Experts of a small language model.
Size: 9 layers, width 512, vocabulary 5157, 94.4M parameters.
Experts: 64 experts in each of 6 layers, 128 SwiGLU neurons an expert, 3 picks a token, a softmax router.
Training: a variant of SOAP for the experts, 11353 steps.
Below are experts of layer 5 (counted from 0) of a mixture-of-experts language model. Rows are named router (the router's row for the expert) and show model dimensions 128-255. Each number is 128 + 24 x the weight over its row's rms, rounded and kept within 0 to 255.
After each expert's rows: a language model's description of what the expert responds to. This comes from a sample of Wikipedia text that the model never trained on.

# expert 9
router [ 99 148 155 127 125 145 105 193 122 136 141 141 114 163 155 106 111 118 136  93  97  96 105 148 150 141 122 111 126 123 119  95 129 162 109 129 171 140 114  99 144  99 101 154 160 152 120 150  98 136 121  91 124 148 148 171 136 136 158 117 104  92  89 100 143 157 139 132 160  86 126 124 119 118 152 134 120  77 161 152 126 144 111 108 116 137  93 174 121 155 138 108  89 133 108 135 152 134 121 113 142 106  96 144 146 153 141 111 102 147 162 141 136 138 156 133 147 142  98  99 153 111 124 133 148  91 140 131]
It responds to: Place and institution names and their word pieces, often after New or United, in sports tables: York, London, Texas, Runn-in'.

# expert 50
router [153 159 135 105 138 125 141 150 151  52 151 104 116 157 118 163 141 116 114 118  90 122 124 151 127  98 103 105 154 106 127 109 119 123 154 119 107 123 109 131 140  94 105 156 107 173 112  99 149 126 118 109 137 126  97 124 122 156 133  89 131 110 156 103  93 137 143 100 161 130 155  97 142 118  81 135 109  84 154 153  69 186 135 103 136 129 123 152 139 115 129 145 122 122 121  94 127 134 149 135 172  80 137 140 150 109 126 143 135 113 112 154 147 126 127 151 129  79 148 146 126 119 165 104 141 123 136  94]
It responds to: Mid-word pieces of scientific and technical terms such as fer-rit-es, dend-rit-ic, vit-amin, plus number, review, MPC, and math markup.

# expert 51
router [137 148 100 139 128 125  86 135 134 140 134 128 128 176 118 116 134 142 174 126  86 103 174 108 130  90 120  67 148 118 172 115 133 152 104  85 113 103  81 151 159 121 106 123  74 119 113 119 170  76 129 182  94 150 101 144 120 104  86 151 153 153 111 136 156  90 119 106 124 103 142 122 145 127 106 115 139 127  95 113 162 129 127 147 122 127 132 131 151 104 116 113 145 129 133 106 134 167 142 131 143  76 164 153 125 123 119 129 164 131 151  91 111 151 136 160 156 138 127 161 121 101 115 134 151  94 142 133]
It responds to: Nationality and descriptive adjectives like British, French, main, high, plus colons after may refer to or language labels.

# expert 40
router [137 132 104 122 123 107 125 102 138 159 161 112 139  88 141 127 100 142 151 119 158 117 127 129  97 118 127 124 103 133 126 104 133 103 142 142 136  97 157 152 102 135 175 141 110 155 126 117  81 136 129 133 155 103  97 115 115 134 180  86 111 127 167 114 143 111 110 100 139 141 109  97 115  94 125 151 111 127  92 117 150  96 155  89 108 107  90 153 122 145 139 103  83 140 142 140 145  97 136 138 143 117 137 142 132 155 134  97 120 162 162 127 105 168 117  88 129 136 124 112 122 115  96 114  78 133 121 166]
It responds to: Word pieces right after an initial D, G or Th, as in D-itton, D-allas, D-unkirk, plus hyphens and periods in ISBNs and model numbers.

# expert 11
router [135 116 110 118 129 125 147 110 123  98 102 118  95 133 166 147 107 123 144 101 128 102  95  98 172 100 130 138 165 134 159 135 149 140 130  72  86 111 151 143 108  75 117 112 138 106 172 107 105 101 130  89 131 151 131 175 133 166 144 126 128 143 131 119 168 119 153 108 141 119 140 140 109 156 134  92  88 164  78 115 115 117 140 155  93 133 114 139 126  94 136 113 149 180 149 156 139 121 125  89 111 127 163 126 118 116  85 128 132 129 138 142  99 122 138 110 140 181 150 130 160 154 125 128 109 147 165 177]
It responds to: Month names after in or on before a year, like July 1936, plus word-initial prefixes dis, st, un (disguise, disarray).

# expert 3
router [129 101 112 121 130 120 130 153 116 167 112 132 128  97 118 137  85 129 102 109 108 125 133 142 145 125 124 101 132 149 112  90 123 168 159 112 120  97 143 117  98 117 168 163 118 139 149 129 120 124 118 148 114 147 129  89 118 123 143  94 114 149  96 130  85  86 146 114  81 108 117  97 113 176 159 100 100 126 147 113 130  96 132 139 166 170  99  92  99 134  79 176 153 158 163 146 151 171 109 136 146 117  96 167 122 150 120 127 136 106 140 102  97  93 150 136 147 154 124 102 110 140 170 133 127 122 138  70]
It responds to: Prepositions and determiners opening a phrase, especially on before release or death dates, plus the, a, first, one, each, next.

# expert 24
router [102 146 159  96 123 127 108 114 121 127 107 143 153  94  85 106 129 101  89  97 164 139 153 184 119 167 117 145 138 137 139 114 155 107 147 111 110 160 157 100 136 176 169 140 156 171 107 109 155 123 120 113 110 120 133 107 137 141  99 141  93 123 128 146 146 126 110 142 102 180 180 137 152 145 145 144 124 188 117 139 194 111  81 106 129 172  90  56 107 147 107 106 114 125 153 144 107 151 161 109 142 161 117 138 115 102 159 154 117 133 129 169 157 111  94 149  72 116 156 147 143 109 149 108 166 118 135 129]
It responds to: Articles, possessives and subject pronouns, often after prepositions, such as the, a, his, its, their, he, it.

# expert 39
router [ 94 114 104 139  97 145 143 103 120 121 132 163 118 123 149  92 126 114 113 154 128 132 138 146  87 115  97  94  91  99 119 155 113 116 186 118 145 107 107 106  95 140 104 171 128 139  78 145 120 170 126 172 107 126 166 104 129 139 132 151 152 133 150 129 125 112 150 112 142 113 148  75  99 128 122 153 132  90 123 135  96 149 101 179 103  95 119 106 147 122  97 127 108 130  89 132  91 111 135  99 141 141 146 140 123 121 127 158  96 151 146 121 133 118 113  78 123  76 129 111 159 105 159 145 148 149  84 120]
It responds to: Forms of be and become after a subject pronoun in biographies and sports articles, such as was, is, became, remained.

# expert 34
router [157 152 113 117 131 146 117 152  99 160 125 127 100  97 139 139 167 101  97 157 143 126 122 127 104 139 138 170  74 103  94 109 169 116  84 124 166 140 110  89 154  85 148 114 175 135 151  93 122 167 121  92  95 150 132 136 122 132 112 144 155 133 138 132 164 144  91 137 139 132 143 166 172 108 120 129 119 155 128 125 147 136 144 136 110 142 124 157  94 100 122  96 118 131 108 152 102 101  69 113  91 101  87 114 130 103 164 122 148 140 137 102 154 158 176  93 159 108 127 130 163 124 121 100 148 109 132 116]
It responds to: Line-initial hyphens starting infobox or list fields like Education and Occupation, plus name starts after table bars and umlauted letters.

# expert 13
router [125 153 122  90  80  97 140 158 141 143 133 133 168 130 135 117  92 118 128 107  84  84 168 137 100 150 113 141 176 121 187 169 165 128 153 154 173 107 170 154 186 192 154  97 156 122 154 170 120 112 116 151  93 155 147 157 110 101 130 101 103 113 111  93 138 115 106 106  84 148 141 113 103 107 121 146 177 126 126 128 121 101 138 127 170 175 111 180 140 145 104 150 133 132 161 102 110 142 113 122 141 109 160  86  81  91 102  85 114  84  88 161 114 111  93 106 123 110 121 112 107 116 188 105 137 100 128 103]
It responds to: Single-vowel and short syllable pieces like a, o, La, Ma inside French, Italian, Spanish or Indian names and titles.

# expert 48
router [155 118 136 114 100 105 148  99 183 108 111 107 135 145 125 166 133 129 140  82 149 109 103 120 133 115 110  81 139 120 113  98 126 133 189 150 154 153 157 157 122 100 135  84 124 123 145  89  97 116 112  91 159  96 161 159  80 125 127 135  97 126 112 109 132 162  89 155 153 130 140 148 110 136 134 122 134 110 148 119  69 148 146  68 143 118 131 102 162 137 108 171 133 100 169 104 142 123 139 108 119 164 111 145 138 169 120 148 164 121  86 120 116  90 137 132 159 103 159 111 101 134 113 129 133 124 127 129]
It responds to: Inner and opening syllables of words and names, often after B or T, such as Bosnia, bipolar, beloved, finish, pre, cons.

# expert 56
router [115 173 137 151 133  83 120 131 153 124 107 159 114 132 133  87 157 109 148 128  92 153 106 169 126 149 104 122 152 149 137 127 144 145 111  95 137  96  75  93 121 146 120 134 152 155 111 127 116 137 156 126 134  30  98 154 138 156 157 120  89 132 120  96 122 158 128 133 154 147 110 120 166 108 169 111 155 142 109  97 166 153 102 134 127  97 112 106 127 102 102 149 127 112 126 103 126 103 125 131 136 136 110 142 148 159 108 137 129  71 143  94 120 122 150 143 176 146  99 135 165 113  99 119 144 120 145 135]
It responds to: Middle or final pieces of surnames, call signs and acronyms, such as Bog-art, -ović, WST-V, Hamp-ton, Johnson, Jones.

# expert 18
router [ 86 137 125 174 109  91  93 138 152 154  84 142 112  72 165 133 146 164 117 178  99 140 124 110 114 103 142 134 162 187 153 133 124 154 120 104 144 136 112 147 164 133 149  89 140 119 126 123  64 121  98 111 102 106 134 136 102 112 112 169  78 144 166  92 107 118  99 122 116 110 105 100 123 141 112 142 142 125 142 138 141 145 144 186 131 165 162 151 139 115 132 121 115 184 119 146 108 124 135  82 140 125 137  79 133 129 130 145 126 110 127 118 104 135 139 123 110  82 163 140 153  89  88 154 131 166 111 135]
It responds to: Digits and years following a dash, decimal point or colon in scores, seasons, statistics and dates, such as 1988–1989, 31–24, 2.81.

# expert 19
router [183 103 151 137 107  92 143 136 158 160 149 125  93 124 128 148 168 130 138 115 128 122 150 134 107 150 138 119 169 176  98 109 137 107 118 110 141 125 132 119 127 137 141 120 139 145 135  82 105 108 118 119 127  96 115 140 126 130 107  84 124 144  91 141 179 137 141 118 141 100 114 147 138 119 192  99 131 109 117 169 135 154  91 102 149 132 118 154 151 138 104  95 181 119 160 161 158 136 114 156 154 107 135 137 125 146 117 124 112 107 186 151 109 140 164 143 123 129 131 117 165 166 118 152 135 108 117 117]
It responds to: Numerals and short cells right after a pipe or colon in tables and track lists, such as 55, 95, FW, MF.

# expert 43
router [ 88 131  96 106 110  80 143 105 129 104 150 126  89 145 105 141 147 121  93 155 114 122 109 150 134  99 163 144 119 159 146 145 117 146 121 126 142  81 122 191 127  78 106 140 103 145 128 160 150 105 155 124 110 133  96 123  95 103 117 126 168 145 136 139 167 144  93 132 143 136 119  99  83 134 128 127 134 133 101 162 112  96 157 125 117 106 135 107 104 127 132 111 159 135 111 131 150 161  86 170  96 137 103 100 120 152 134 138 113 118  98 147 101 107 112 133 144 141 123 129 128 138 152  99 146 108 122 109]
It responds to: Final syllables of Slavic, Turkish, Japanese or Indian names in lists and tables, such as -ski, -ović, -ko, -aki.

# expert 21
router [132  84 125  92 148 170 143  79 127  93 148 148 158 168 131 111 142  84 108 121 140 137 122 160  92 119 138 122 147 129 105 142 103 139  94 167 147 142 152  85 187 157  89 150 127 108 113 169 155 122 158 121 141  91  98  92 188 141 122 100 155  95 161 133 130 132  84 110 157 140 129 130 151 130  96 105  91 158 112 131  94  96 109 108 113 139 139 117 127 146 139 125 121  71 165 128 112 124 155 165 123 144 165 114 151 108 143 137 166 166 146 146 176 134  79 110 142 138 139 151 126 116 139 116 122 121 145 106]
It responds to: Word stems split before a suffix like -ing, -ed or -ion, such as tr-ad-ition, st-ream-ing, viol-ation, mat-ter.

# expert 6
router [124 149 164  97 122 123  84 133 173 159 145 132 116 125  92  97 129 108  96 104 151  98 112 106 178 119 123 132  95  87 122 155 138 113 126 118 129  89 135 151 158 130 145 109 116 100 156 145 152  90 106 110 142 122 101 178 120 177 121 158 127 101 162 117 127 161 114 161 119 165 156 155 108 106  96 111 109 116 128 145 136 120 124 115 139  94 144 122 136 115 169  79 120  97 124 149 116  85 129 123  93 132 132 174  89 135 137 129 160 107 145 160 149 141 156 134 161 144 125 166  97 153 130 180 109 124 118 144]
It responds to: The article the/The after prepositions, and hyphens or en dashes joining compounds and ranges, such as modern-day, Montreal–Toronto, late-1990s.

# expert 38
router [150 127 141 151  93 114  91 122 164 146 102 132 125 120  87 125 123 157 150 160  94 126 138 135 101 104 116 135 106  84 129 166  90  92 135 123 136 148 146 135 126 142 117  83 106 105  80 124 136 141 122  99 111  91 141  92 111 135 156 171  98  89  81 139 161 107 147 124 130 105  97 162 121  73 130 113 110 103  79 137 103  85 165 134 112 166 155 166 170 118 159 116 149 166 104  88 112 151 108 115 106 117 144 131 119 135 125  97 143 112 133 124 134 160 123  89 138 154 109 111 118 167 116 149 114 159 104 120]
It responds to: Digits, dashes and colons in tables, scores and infobox statistics, such as Density:, Elevation:, 3–3, vote counts and coordinates.

# expert 4
router [119 149 105 118 129 158 159  92 148 108 127 107 105 160 140 176 161 127 121 127 113  96  97  80 102 129 125 129  94 112 173 101  73  95 128 136 127 108  95 133 144 164 133 146 172 122  95 171 146  92 148 116 126 101 141 121 138 128 134 109  98 161 123 117  87 103 135  97 148 144 160 131 132 108  82 148 167 107 159 182 128 159 168 147 102 138 121 119  84 136 174 129 144 124 146 144 147 128  77 113  91 116 121  68 115  99 133 151  96 154 137 111 148  84 106 125 153 135  95 111 139 106 148 133 147 161  90 147]
It responds to: Opening parentheses, brackets, dollar signs, LaTeX subscripts and degree marks, often in tables, before dates, codes or foreign-script names.

# expert 10
router [109 163 123 116 136  90 134 121 123 105 107  97 103 110 129 131 106 107 132 138 130 112 137 145 135 119  94 149 116 122 150 146 166 112 124 146  82 104  55 123 163  88 142 123 114 131 139 133 169 144 134 118 134 128 119 124 118 105  94 108 165 124  98  90 123 146 111 132 142 138  98 172 141 157 111 135 148 120 124 156  82 110 174 166 111  89 153 125 126 142 147  96 175 145  80 119 153 133 102 148 127 157 102 144 144  78 129  97 146 152 153 102 128 121  96 114  92  87  92 117 123 144 139  89 152 111 172 145]
It responds to: Word pieces inside foreign proper names, mostly German, Scandinavian, Slavic and Spanish, such as Föh-r, Rhö-n, Chech-n-ya, H-ern-ández.

# expert 22
router [ 91  97  95 137 121 142 163 159  68 141 133 120 114 122 109  96 115 122 145 110 161 121  95 108 105  92  89 142  93  81 124 135 161  89 129 114  78 111 107 107 112 114 168 124 133 142 141  98 124 161 145 111 165 168 102 133 117  91 132 120 154 128 124 150 139 160 141 121 146  80 104 135 120 119 149 160  97 184  99 140 128 136 108 129 129 147 123 129 169 108 144 110 135 158 168 159 117 150 139 112 147 153 107 124 151 143  91 154  93 102 152 142 178 128 109 121 117 144 139 142  87 128 161 154 119 152 152 100]
It responds to: Pieces at or near the start of capitalized names, especially Spanish, Arabic and Hebrew ones, such as Car-ab-allo, Er-nest, Macc-ab-i, A-ldo.

# expert 46
router [101 118 115 108  63 122 124 125 112 118 106 134 120 142 161  87 131 147 138 101 144  96 128 179 112 118 140 125 101 108 149 176 165 151  76 142 133 141 127 149 170 148 125 145 147  94 150 104 126 120 107 107 111 129 142 195 118 122  80  88 125 160 114 122 160 175 175 139 134 138 132 151  96 139 127 120 157 104 119 134  76 131 136  86 117 104 116 127 129 155 108 141 133 136 125 160  86 145 133 143 125 146  87 182 142 100  98 129  87 109 136 139 131 144  84 136  87 111 123 151 117 102 152 101 126 100 113 130]
It responds to: Suffix pieces ending nouns and adjectives, such as -an, -ian, -al, -or, -er, as in citizen, Temporal, lunatic, Chairperson.

# expert 7
router [124 155 122 153 187  99 174 185 121  90  90 121  83 156 159 120 178 124 111 105 132  94 154  93 154 104 126 137 118 149  94 182 149 132 111 115 104 141  92 154 113 138 117 152 161 110 119 122  96 133 142  91 123 100 115  91 138 140 105 118 101 132 124 116 148 121 116 169 116 153  96 113 110 108 168 132 135 146  83  95 143 102 129 105 108 156 125 141 117 144 151 104  99 101 113 149 106 123  95 126 123 129 143 122 146 159 169 138 112 128 115 109 129  90 166 122 174 123 108 137 150 124 107  98 169 145 107 174]
It responds to: Common English first names and surname endings in cast lists, sports tables and credits, such as John, William, -ton, -son.

# expert 17
router [145 106 146 117  87 105 102 153 113 149 145 127 142 151  89 148 134 160 123 130 157 131 180 118 117 136 126 146 137 126 116 137  80 107 138 129 163 162 157 131 110 130 109  87 134 101  91 124 117 149 114 155 148 140 156  96 133  79 167  81 108  82 137 127  90 140 113 174  93 107 131 156 162 116 102 139 122  92 111 140 133 106 143 149 123 104 117 124 141 156 135 104 146 115 116 110 124 107 115  81 137 100 152 135 141 125 132 118 101 111 139 137 161 148 172 156 123 118 175 148 102 118 144 172  95 140 140 145]
It responds to: Quantity words before of, such as all, part, most, both, several, and word-initial pieces v, r, adv in voters, advisory.

# expert 5
router [152 160 103 119 125 153 146 144 164 134 172 117 140 158 139 100 100 186 137 152 108 111 114 124 112 103 161 117  80 149 145  79 128 138 137 159 125  68 137 153 139  91 102 107 119 131 180 101 140 148 158 155 136 152 101 119 101 144 112 102 167 151 126 123 102 157 101 104 152 146 130 172  99 118 115 170 119 148 159 156 128 108 114 118 124 143  97 146 154 125 136  95 122 167 100 135 110 127 145 108 117 107 116 126 149  85 122 152 116 120 127  93 142 121 132 134  91  95 123 130 140 133 133  83 104 153 120  98]
It responds to: Word-internal pieces after a first fragment, often e, v, ov, m, in words like by-election, Coventry, marriage, nineteenth.

# expert 15
router [176 141 117 139 140 150 130 100 128 143 121 131 105 134 137 133 112  91  85 141 123 125  97 126 116 130 153 121 116 128 126  82 142 157 122 119 105 100 131 123  99 105 144 146 145  87 103 142 122 142 138 141 122 132 114 141 132 102 140 130 133 123 133 137 180 140 194 133  95 147 107 120 116 158 149 124 140 116 162 105 114 168 138 119 139 102 107 145 117 106 146 150  77 137 179 116 115 101 117 121 123 182 116 110 124 113  98 111 129 101 118 106 156 119 117 174 113  93 117 169 129 106 125 110 111 132 132 164]
It responds to: Sentence-ending periods, commas, line breaks and section markers, plus clause connectors like however, but, because, where.

# expert 63
router [103 154 147 119 129 122 114 112 119 127 167 115  97 170 170 112 123 143 104 155 196 115 129 151 108 127 161 129 168 134 131 145 102 108 130 105 154 112 147 129  63 163 126 129  72 116 104 174 120 130 105 151 110 177 154 124 160  82 149 130 132 148 106 101  96 128 113 120 143 123 102 128 138 123 153 113 153  63 109 152 160 145 148 143 145 140 112 113 107 144  98 121 117 132 110 113 111 132  99 128 144 115 108 117 151 112 173 149 117 157 136 139 116 113 113 129 101 135 163 164 172 127 115 141 128 160  90 114]
It responds to: Middle pieces of foreign names and long words, often Indian or Spanish surnames, such as Sriv-ast-ava, Alm-end-ralejo, Marath-i.

# expert 28
router [114  88 114 122 137 126 130 139 144 141 136 149 129 124  84 138 102 156 137 169 118 121 131 176 142  96 124 114 105 129 104 164 151 161 142 136 153 130 168 117 101 155 153 134 115 153 122 116 133  85  94 154 108 128 166 111 108 123 118 161 122 153 131 125 155 120  97 115 123 116 141  82 115 116 120 136 118 123 151 184 124 133  84 105 122 142 115 109 112 164 139 119 109 104 143 157 149 154 163 146 155 114 148 126 167  94 129 178 130 137 137 112 160 124 154 121 105 163 129 146 164  96 109 168 144 120 159 139]
It responds to: Words in names of institutions, competitions and government, such as National, University, State, World, Cup, County, election, Committee.